Weights of a small mixture-of-experts language model, trained from scratch on English Wikipedia: 128 GELU neurons an expert.
Below are experts of layer 5 (counted from 0) of a mixture-of-experts language model. Rows are named router (the router's row for the expert), up (a neuron's input weights, with its number) and show model dimensions 112-223. Each number is 128 + 24 x the weight over its row's rms, rounded and kept within 0 to 255. Numbers have three digits each.
After each expert's rows: "gets" lists some tokens that make up at least twice as much of what it gets as of all text. This comes from a sample of Wikipedia text that the model never trained on. Tokens count by the router's weight.

# expert 5
router:149130159127130173129176162094132113135119146103150097093148110101080117115122119174069123142122155151113126142099122120103147107152143134175128119162109122141111137133156108105105107128133115144108147114111136120121136124136120128099153092108124148183144070095169152147150157123137138084141172151149120194120137100158141134117114158131
up0:090159167155119175107120150099115121153099113117171115115171112081092108130076151152080108125123117135132081086145115120119087106121142150118134097135099167145176134088142127155115129115109139089103176130148123104150082144150126129092145090127148100145145098106140118131116136108138115129152149122143108086131077134116176160125067142127
up1:153111136153108180183141132147122133159159122095160163073128127136123139139137164143127146159128141111140146126121136141144138199119121176141127141113159104183166108103096105146132127169198131134130163118135145135120104125195134106123137125114125105121104089085105097164121103116097148086147108147168123134167163119101128114113088143155
gets: "\n", "2", "0", "3", "5", "4"

# expert 36
router:116132101150117144120153108093112120119131155146157139085144146172126122127106140161067098140161118154112173154096114123076128101167094137089118126153136125123194060110147128165115106115114146153100177104096102123115127111159152110112075128134134143155142106096130154129130127100122127144140169137142107127080144118133111099150127137158
up0:126130111115139127131142104121113132122112157134129125122152093160099117124101124168153094146128096118164138158133129103144107182118160145129107132164163114098153116119092092113168105097128196153124097120099111140136124118099107126126143148098136143156112130132113100150103091129136156126133133156103135113099145155104123146097108133143
up1:080134137130099121136134094094134101153148121119148086152143116165153145128133085142177147137102150165147140114130106143126128142068162154168144107090115146085153150103129114124132149162115103130101137148137101084119139155105148105126107134102144123116128127148110121096136098128119092113150142111120122123136071112158137140145125143117
gets: "2", "1", " ", " as", "0", "3"

# expert 1
router:147160129147137162119140147127170102174105103118142132099115093177107136116103122170124163110138085144089126124105141122051153097118146116093148143169175127117184143101141122150142109119089126134125147126113113123123125149128094134128155103160117175162134071151131108139110129090118103110113137130123105112126139137148107084131111129123
up0:135155125095113107155127166118138117153117107145119109149103125107097132094127089089102138106146092125112123117091080132088141100106158135139150153146129107160151175152122149081139118126138117084115155083091092162172127209156119133145116171123107169118141121133130156127107159126103082140158120104083111119113099158114115132160107111122
up1:096116138157161114161138127102115124134121098154136144142116120110064126118075150163106124114164136101114163113130128144159138150132170104121144126157124107113094126110133118133155116141122101164074115119154128122140115126171146138077108123108145118098188111102117110150142162089131104161134145097116117129198117152126094130130096140092
gets: "\n", " \"", "-", " (", "==", "."

# expert 4
router:131136115097117148155114158156153107175107132156128176127129127104123127123122143135112160135135121178111089132136180132122138106136126125145133109157131145149134116114133106146149123113116101148103135129115126106135163126141121122081108096124150138148124121125168127097179098113161112105215139101139091167110136120137075117145064125152
up0:115103154130136133137096110113140122124131084133124153171157153106139149100135142133131075132106118154141130112126134087106141151124165105134148158142144153114118142137151132162121156132180144145080113074123123150109129100127171107113144106132101139117137063103123127177147148162144099095134122133116066129142117187142112118070103128070
up1:145145150102108143106159174115129087112107130154153141148104155101127119139164157118128156135181107160112075135111104142164101168095129162116125159124121101103136139130132125115147097122122117126116150127127132149134096116146124151146162081135115108080110115140118138158102152083169162129147084101127085140130103145111154150125111166136
gets: " the", " his", "s", " The", " their", " her"

# expert 28
router:142131103105094182127149089150099087138118136147142162122095098141070086141102150144102150138098155128120151147137143123093120113127169125119080121150123145168170092119143122083180128136105117151118172131122117120122151132136081120104127146136147145187141131139148131114130153107159128086177146105116109101126165114155133137145089137166
up0:154128136152118153146085127146108177169132185139091151146167123118110126123127150058117136129162142153129088166075110148099117179165139076129093126125083130114132118142090143099123151147150104150108123139129104172172101144098110055120152068131133117133083144167114125121162182112107170094175158117128141128093105152170166123123090150115
up1:146121144103088098143115155111135119149112108189174110156063134120117124099124119097146125090105140129161118111146102133148115088164118099139124126099151159136153145099114124104102169164169148101158144145186134147194118135097084123087106140114177107128127170109120137121143146125099095111132097125148155120115152129162114167143131094125
gets: " a", " the", "s", " two", " an", " other"

# expert 9
router:182142148138101120140166101183111090141125139133132200110103125097116148104135124129086163106123128150115132173160134122088162113137160122131120132151148155156202121120141114114186080134134111134106122103091091148112118084126097127119148170137105164180121071096161164118147161127126116071129129102158110118127109101157127125161103138123
up0:085147128154124131162130096146125148132116143083148126111160139097094127123142106131084090164115152115122142148133132109161159150139112134134180111165178097124134111131131115100160074091161139144126088144100121103129131107094101113119147106129073127153138148091142138132105162114145117108133115133133082092187141129111152111132074127147
up1:162143149094110154138114081153127130114148131136114148089159128082132105110153157179151143132142141136168169164143162121093122152086113087098104091097081137140162109136116149141099137133130121148123068203086168125115098131134152099125154133148129186137091100141136156085177125172113151165135171094151113144171132089089147148067123138120
gets: "\n", " =", " United", " in", "W", " States"

# expert 0
router:128177143128112148121168104153123112121122152118140114070125093128107114120109129152111134159153140187144138128113141094156124097184132121118117139148124117149171141130141135151129112129137136164118101143063121124115110104156077140127123089125095108195134085069109143105144163139140125088119201132121122131074144107160150120154168125151
up0:117149133156122138127110108119121082157116171092138129154154122111136108154091161138129133124096120110144122105138107149101128113123121140102122114140106126117140151107158128164081111139129119149138138088081107115115107126155080108151154140127128133159074130136148178137172161111132090102112134116133081096121124102136152145115130103140
up1:123137110146177185153162138157141095170142127172143129150100156141129126084143107140120133149101120087119138146131159105129121127134074124135116129120119087127160126102105152147105142140150168128114101131106121146118134069126060121142117097127144131147106119124112109114142093134113129134107143143116128136087114142099101133128157099137
gets: "\n", "1", "9", "0", " ", "2"

# expert 17
router:139137117129096136086146099146104117133088164133113141144150117136114140080100151139112145115119144128110150136091145117148189146176162146097156134148201123151118123141146117127135136128094090125067124094124103148136129073148083140116145077142134139142117123106134115111183101113121114147133121121163137131131133069163093111118149149163
up0:120152133112161176087075092113127159113118144157128125122094127112129120136152144142121136149102172152092164103112125121147115105137134098091157135106133132166152074111125136104160168122162155162104104127142110148151104101132114155069124121156148126107176136148117126151120168130154136115115150143141161124113103117160134090128109117160
up1:155129124129138145132116153128124150081159162094099144129131094148094113145096122145157147175159068111120119123144100104124149124166144147097111156097140148112164150115144147126104141137109130125134124182163154146082108149142112084122100080196105132148141150156124079096120134081115109119140074126162132133157137135163148119136103154093
gets: ",", " and", " |", "),", ";", " or"